python train.py --d_model=256 --d_shared_expert=0 --balance_bias=true --head_dim=32 --vocab_size=8192 --norm="rmsnorm"
Below are experts of layer 4 (counted from 0) of a mixture-of-experts language model. Rows are named router (the router's row for the expert), gate (a neuron's input weights, with its number), up (a neuron's input weights, with its number), down (a neuron's output weights, with its number) and show model dimensions 0-255. Each number is 128 + 32 x the weight over its row's rms, rounded and kept within 0 to 255. Numbers have three digits each.
After each expert's rows: a language model's description of what the expert responds to; "comes before" lists some tokens at least twice as common just after its tokens as in all text. This comes from a sample of Wikipedia text that the model never trained on. Tokens count by the router's weight.

# expert 48
router:135132162065185163149094150124083102096174048148151148093139139125159161175137151086131154067109112106087167182135161150174144159170143145159084091149087082123159136114115062117138144106171092109118150113069190134153139189113110129163146118172071113123096101135126145128153155173142080143108210126170145083142108145183122127146100105105131110191130149097119161123152129080079087142096102144107108152126211134117159094087068109127074108209081138153085131129073141137156164092131087083142113137109130123135181137145108113144075104117129144156114120090119113073147127132131090131163123126161182089047176149094122102058151163100133141154137155118148173163165164148157165135107128101097176142161187185148142140156171176174127111144128154081126075131118132105097167104056144
gate0:101122163124125106103144113085104158110187133077170154136109140125160139131136170139091085110135129081150189132113138095152111156094130117160109135121133155126126142077159085084136044161149103127098149113077113082121092159096135091131111095125138180139093143113206110109105103178169134096109176131094110086167134126083123165118156189106097104153175092160096134146046185169191155142151082100117105104197144118127121101073166171130109072157114126095114098129108147141146122195103125130166112093137104160110120117107178099173127100206104108081153140182110126124125049169129162123079136132122159142143196167112150134102115200102158166118098119151159176105165125173086147196118138131087108112077128141145134097088150154093129073160199182138123075097107205161096093144098099
up0:148207114116099135055107128091161206138191116115139194157164130136138180142170180115141146094082128117143166124104121145125119092145149133092141097124156196068127142108137079146092096109139117182174144143095149156188146112131179163166177093115130131162039158135129100083114111176157119182141199095131089155116167077142149137186133125148117113139100145179102086102124121132132145149170111125136138071172207116128108128134230120148143121133106085080145125110137170121133119220113129115142163050133115158131130149140116148139146153142184147118093118106106188105164059157128160089119125162096147086178172132104137126141116162122156113157120125110135136086173134158132143173127129171079153156071088095093131080149157166127163097141180156106122087098130169123108207095114150
down0:189050100122137127131114166145072085117135095144098108131064156133126074071116126064162136075128155141088084148157131163211115125094108096166102121152060139125188123102102123143123177115109142161095143156158149095079168190180150106149082120148101116096135082145127117133167163111153146165194105171073184109143144144151143125111160154127127157111142149066113180130157182120094137156125142131157106148113126161209062134103042151137113134113168158168140138102181102136159104127154141143130137193096173059139129115070094121113064041084125079184136164137156071132106138156156120135153172097118144140099153140135113140116159129176130121066166109133147106145129096043108113097084116131126161107168153131128102173197142106088098162130169131125130110107146123157138112102148158
Final pieces of personal names, places and taxa, like Ceballos, Alberto, Los Angeles, San Antonio, Dytiscidae, plus plural s.
comes before: ",", " (", " |", " and", "'", " de"

# expert 35
router:094127069181149110148090174108191188141157116072165166129184111103093154096112170143188138114171143169179165139128060084133163115121133126140122128140250102085085082180126152143102171087171138119104073114107164167119094059107156121157116147090136137148143124122087127115101130132126076128131058159136120141162113085122082119166109151052101136108077083132084151074119126097110096082125158156129157199128098100138156150098146105109179127113096153094117179123134077144143134168109114126179104079133149133106129203100064077142078086174108158083151115119112126147131155148158117093096154147122163131178150115135090091173088101141117105156136127120143151081110111112121111124134136051138100103180166137082138096117112078130170127166128108117135126113081148126168125175061183
gate0:156091088101155097143096150093119189127102120207131182096121153104145172155139216148097162122083138104106064115140134176114087163138144141129104096134128083110194058147138149152106160104150115157148131144128071114068157152120131155152131128121149146109131185146143100153169130083085140132101137089089161065098167143137120213021147120172174104153114128115140120127158136159133151193089131091128084137123161120140128142091118168205147165139113167106101084112177165142120085125127111100120124125095098091097190123154132110032093161170121086153105159144104095200149113134141114163150092146216176112106169117154132155123111145111197082136134078152188147090130137153097172119182143143073114077126118128119075138087140169128126119116126152107140123163104163110079107113108113
up0:139092060146108097132106170073139173141095138183183181049153159126099195110095166171142154148089183136153122137148090155116147124094168153127147114150122105090185080145145131175087180096119097180121097176111110133042104127067154122139120121124131197154144177158121109142127158065100089107121101108093137140163131084131102162068167123153160114141167085115087103098109165116137105132078144122133125157135096118141135158124117156152151180134068175078088095145172164166108121159120094116158107078085118105091198155147116116060094134185083115115129148181061122180124165148149161125109118179173175108138183103112122107159080095134195087147138114151160152105151101168126190129156174108074103119127138134103071110105137145124157117124072117116120110124087183114114095153084145
down0:070068102184066095168110113137152089149114124110119094137139152148091149124111106120133134173115167082134105080095136123168140095135117100151130145089192155166176124132108118124155160065151062122158157151111081153138075160104127131115125139065102090160113158065189143116157125035156148112159149176117158127061135086136159111128104122099041176114165133112199076059159118138128110096134145185132133141159083128125105136128115080109119180120103092108148118142154060121097122206087114208133129122105158141110128109099153140201168134079136159141106157161145152094068092131131136094078190138085135153100164123128181118124113126096105103149094206141086110139110148133136155117046085077129153134085090133166098148133113090133120162110111121181148145186124176158125136137110121
Standalone space tokens, mostly in wiki tables before numbers or after pipes, and occasionally before a following word.
comes before: "1", "2", "3", "4", "5", "6"

# expert 61
router:114129121169139145169118148130181177181133119099160177133159125135129143052076150134174145116157121196170150140127088085138119093133109152118141069151255075156079125154093143161100141112152167111090112135137190171127072048084162097162101162098148128158112089130125119115116122125100078117142098125123147143145136073115122087141088135044118115122054098155094153055101091097108096087127139134152169162130110119093150171143145100100160104132116150107107119154129110138150144173085131120170098087131115151096103197121094127149165076139107141063131135167124144099157139140111131127104126118115176108181158143129111110179103104189134065149117090114123130119086119172139099112151161069160089083162119164108125120131083182117198148130182110109169119170084136153161127169069206
gate0:130111091150126137122175177211106139146096146191161081172134171173117117159147093049136073106132098109093136077117144210126120101158165130154109160130167179119128086083146163081175100083121098148127144045146133169124091131162106081081122163173119118126145169137150163109120168128032202141110210085144143074116134105085149146137079095073084138101153123130145101099128136092146115117089153128139142137166118116130093135128187194099128170088103108114078122147157178102113127086134083156123140138067123148149191125118124156137113168121113120140135098155134109107127153162121131089184139124072090071097160158122101104132157131077170110172127123098139156094103189122181106127159148150101134114127082140136112158115087137105159160094165142167142127162234168150146162122102107
up0:144142199093118111117123137060142142154181095110071109108096080095175126140157175170097143138149105124096117155121151128079094174154126072087121116088127081184168173132105085127155111177136182169135137166136100080147163178168091157167138112092109170115069098113098091132090069170183064172160075175160083114076123145159140121110150154180136101156097183099132125162157112136054170186142099105118096095122152108092157085148120079129123107142158128141166127118094112188161146125164175122128132092178119104139134094120138175159144101104166132140087138105140129147139081065091084199112113125200152186108068094155155158092147136140084127131081098163100098133160129118083129144112130128127131150131188070090139151121168147180072127153130120098081140151058104110107106124152147
down0:137114120110135081104188155146097099172103142127154077166113107145147145103130088167153109074153142120086090130155185131132139127159158118101156149136142140129046136137135128139076139077089180073078077104198082103113130089139227107169121076115138127139142127124133136128156166125093148125128097085127115062068119080128161144103175114081111075106146095106026159117178129103130098079081162100148166119119047071147117146150101189062118162114195167135117165124148165158158176111060133167102163102126126164106115224135114140137162113136139119169130129070162151107114088138086171106110157111099086153121122169117122078132122123127158167107121119140127133151125068113130112121082123127092114147146105108102094162150049156116108120144124144174072152078139109125086152127069104
Standalone space tokens, mostly before numbers in table cells and prose, or between split compounds like red card, hat trick.
comes before: "1", "2", "3", "4", "5", "6"

# expert 1
router:125117120157174174140136141091137138191089129075189114158125163126154148159170126093150173132078106143165097090134223063172153162155116159146143123142091081109098101132101104154111161152136172120138199089133149097162077107108152093107123107078144133100167131134122104149094180101059142093124118136091076158111121119125130109135099151107156175143136151148151068110118111100095190170131146097152171146211110078085067172142114176100137117152175122172148105126113119162129072117083136087101086129091074145113101084102084135144179164119158123057139079121090160108139146152108119118117045057112117122117130165103138109190064128119116118113065064135165124072155159115162143152136070113134113169132125124138111151102115120130150164133184164131165114161137136104080079089104199
gate0:118154151124171140159148118159135164127191105139162095120138193077131105156087119128126086151162114096092109147126160162147179145088110116183105139169152141186152099122153135119158148108119130162136167056140140114094131144141129118154108150098083175158165111098108175158133155164081162126179104157179133105148156146121087104137085192167101100157155106105075171180151142126126118173106171108097125173176101085095182163168074148122096130191172085120096120122136102136148070081093151114200133128110129024133157102119065165175096148209092114112157174102131117102105151226078122099111112114129121120063148167101150114117145152113138138131102150158106077094104149070142119096121132083142176122155175147142147158133128101121134184139107062124092164109089151107128071155074186
up0:125113150143148169139173110150213149151185132128178140098165194114117144133095127166115080142165119080074118127108174155162148152104132142155118163167129174170136089131139125094184133101114114156138167048151134116103081139145110135160113154096055155173147076121089159158133182150106166119133136157180137103118146133082138101160111198137144090161166102105099174142146148111154128187126169093083152147182108105071171149113112115104083141182187067101075149141163081135138095087085150120202137132062115056133152078128106148163127119203118113111155129143099118111098160182051150095138112134119101081070174120093132103123157129116182147151096094178103086101079119103152116088105105105131189136145162151159127130152152123129125168132121074125094145144072145105103090135118194
down0:143142155105106163158150068089141151140098150107084165089076175128121168186160088085056109066138163097107109095131093117144115121111104146107099053137104102097103180081123132165144108116120121066167182118194134109162105085117141090127163070162171085127143142130107175080136109125110166165109131124059150108138151101132160159119094149133109051097080123054084154153149148177177150152179105162149105099100072169110129131099124100156201102110116138123128110139124132110090113171101161114101148104151148152157155137157171125117123121094082125083074141161109082145153086069092128146111138184066153116110137115102057074110127068172141158161154126105124177126152143100147147123139145145169129189104149168155120074172104187108123105136080100113127150156151116097217181121137153
Leading pipe starting a new table row after a line break, mostly in filmographies, plus infobox values like Mollusca, Moluccas, aged.
comes before: " ", "---|---|---|---|", " Win", " first", " Total", " Best"

# expert 34
router:124098147122105146150140134138157100093160174063141091195186125162110152111110135166188167132135188094130129206174106110110176096097102125167167162132178119121202144145128153116132119093146140153147087134082114136155125060139170128177212081145114132108167111162068104124164136137119122121147120122146120104119045144145176195122182170113130206111124138103107105156134130093139092144117133094152160115119149126160113082157111132089159085167112128117166176126125132071142175156151141155164188160157102079191087142173119078162113159122113128170100173142147090086091135100156203070101144126140145153178157160129066100179073167155110128139160194147135087120107119102159089113093140048087154152117149169126111100124082095158130101134123136143099118166120119095187092143106091
gate0:189145086091127119147080104107126119150140088167123211058088090152133088177099129131110180125122134192097119080094141184182128145133066093140091145132110167107092191109129150100150174078110157089113100028147106101099133170177125135158097151046172130180111147122141096098135121104132142147125124149109153153145131109161127091101103129118121145117135080163148181102216138108148122162132090104154109142177218075095104161150176108135108147125079113114152062161134106167129131087168082115115106129074124147144134140132134136120050087114158181102126112150200126140204146148107106144098100084121103139103131116133082146124172164115071160130098076160146116151136164112122136081145169189133098148113085129139148199103119143074130119102177180110141172146121161122111120145159134
up0:159083119112139157158091140110124092155153150095088127089152078163090097182089109177100139128105157199099125132118124121167142159089096084155092164145081134102089162079153105093151099082122131110079107063111084071095148160167170109170131081122157174153154119167104086102166140092155095094085161164116102153146140143147151114117154171128104138125161087102110132107148172131160130166119089086157063177165157108112073128171183139085106096159086082125175101175117100143129149140169109160147157123099099105153092175121086093122076096098134168114170115160187088162129151111108126188099152095160095173145157088134087093145165144150105190129131084157160100152139137087094153092101175175091070161111150164068127185062097148080130096146172162088107165152141139108129100164175171
down0:106129120096124142131119173082104076104155093151150156107103104116125094078167132155100137088136129110137111129122097062136093100150154103170133159178103130174104200198144103141146149130145136123198113107108106153052139118160122099100200118107128125131127119201097117145140141097175122074143142134160108141168161056176172099129128194145101095120168046106096163136112161110177159113145126117142161125126110090111088157137159096151062139092132095105094168180131128142082210148133158100117121124071067136130080165112114110066149121158176123105146169197140087131081188115126210104129165153105076164150134138077121130166148171122108187114096135165147148126151052156162145093095163121079178132086116163113138129142137178089143105160086130135131123115169131050181127138136142
Individual digits inside years, coordinates, decimals and table figures, such as 2019, 40.688058, 88.7%.
comes before: "0", "9", "1", "8", "2", "7"

# expert 20
router:092133092124151106129106107098134165208106106114177150070156123146149120046100136126109125096073140208157121114125162138155087147145117163089140105139127061145057131181099181101118139193161195104086135114153153096098089053074159123083109147147129124140157109131110154116099096085091081160104124140109161158131169101104165087104080127053120112115089088135120180099109150121097150127152124126185163103114123140078123212144128104099143141108141154087111114113126146161116062116138118088112121125079100128121090076133127223160201118092133076063098116140121119162115127149065124132096080113116146082068123119105108149141132143134184084134076096115136195061110087160106108132151154135153149100100123110148123129166093190127188125152162124124144110193113107126119137132158182
gate0:127111096095196115144142072103098119126100119199112089170142155180085066102175182138092141126141154104119187144054085082147122141076127150152074096171121150179116110156104105096114113115164099103112173143088147087136105152083088089130050179100135106158156124125186155135124151136152149109106126152130135120153133133161089164147073139106104140172190045121072127133142166106165142095163145118118116127156098135146167134135163191156144175104133102117122113111125123134083084133090146155148099101175081108184090103115178107142122167165125131152079159146145132138077093105145117171148137095151197133124127105146132131096120124126094120162103128222046219107148138122111131115126185058135114114135158093158171091081149156165083128126114135104149107159142145105181116168158041
up0:121160164150082135088110197164144156131146141101144132100135074087145153129058060119163093146134100159158116130163201177106144116151108130107165130084162095086143142093139112152163153137081162154157123098147086187116165097181116145180160092180139109090091109118100134137113154119125151164156145112168128133075142046107152121116159104146132127091057208153169137118148105111077119138079143136126148118093144113123077123106146085113095091154127118132134133113128135130145138137126127102100131144100129138072139132113093200128119091087136124109161142128128103111173187138128110116124124149057089140138048174094140117157179112119152122093158133040192035145070122138138118158181106185087139152153130160065086178198124056066146129098165130152089152111124111149082123156126197
down0:084203097146196087207145121117143127153114095179132177113131092146095136107106105117085129129090101106133108109092109087152125116174076123144103147111080072140124160106105159079164102138182122090166205136091095080127156153074072208087064125178142116124207081156151145112151135140133111121130163134172168097124176127126134191103134126156061155181162086101097118142154113135156158159178106077116127096151130174067141178150189115136113074140086102131145143172124085102137118180093090136139107129131121128175058095186142121118122151163125089138075136128151156123157083090127188152143146086119146110108143145142114153114146105142097135134073170199112158130098113140076128145138150121118144149143116116118174122087125099143093146131148070062155109153064159187100126191119129
Table-opening pipes after a heading line, plus the, a, commas and colons in running text, as in | Club | Season.
comes before: " ", " first", " and", " United", " Year", " but"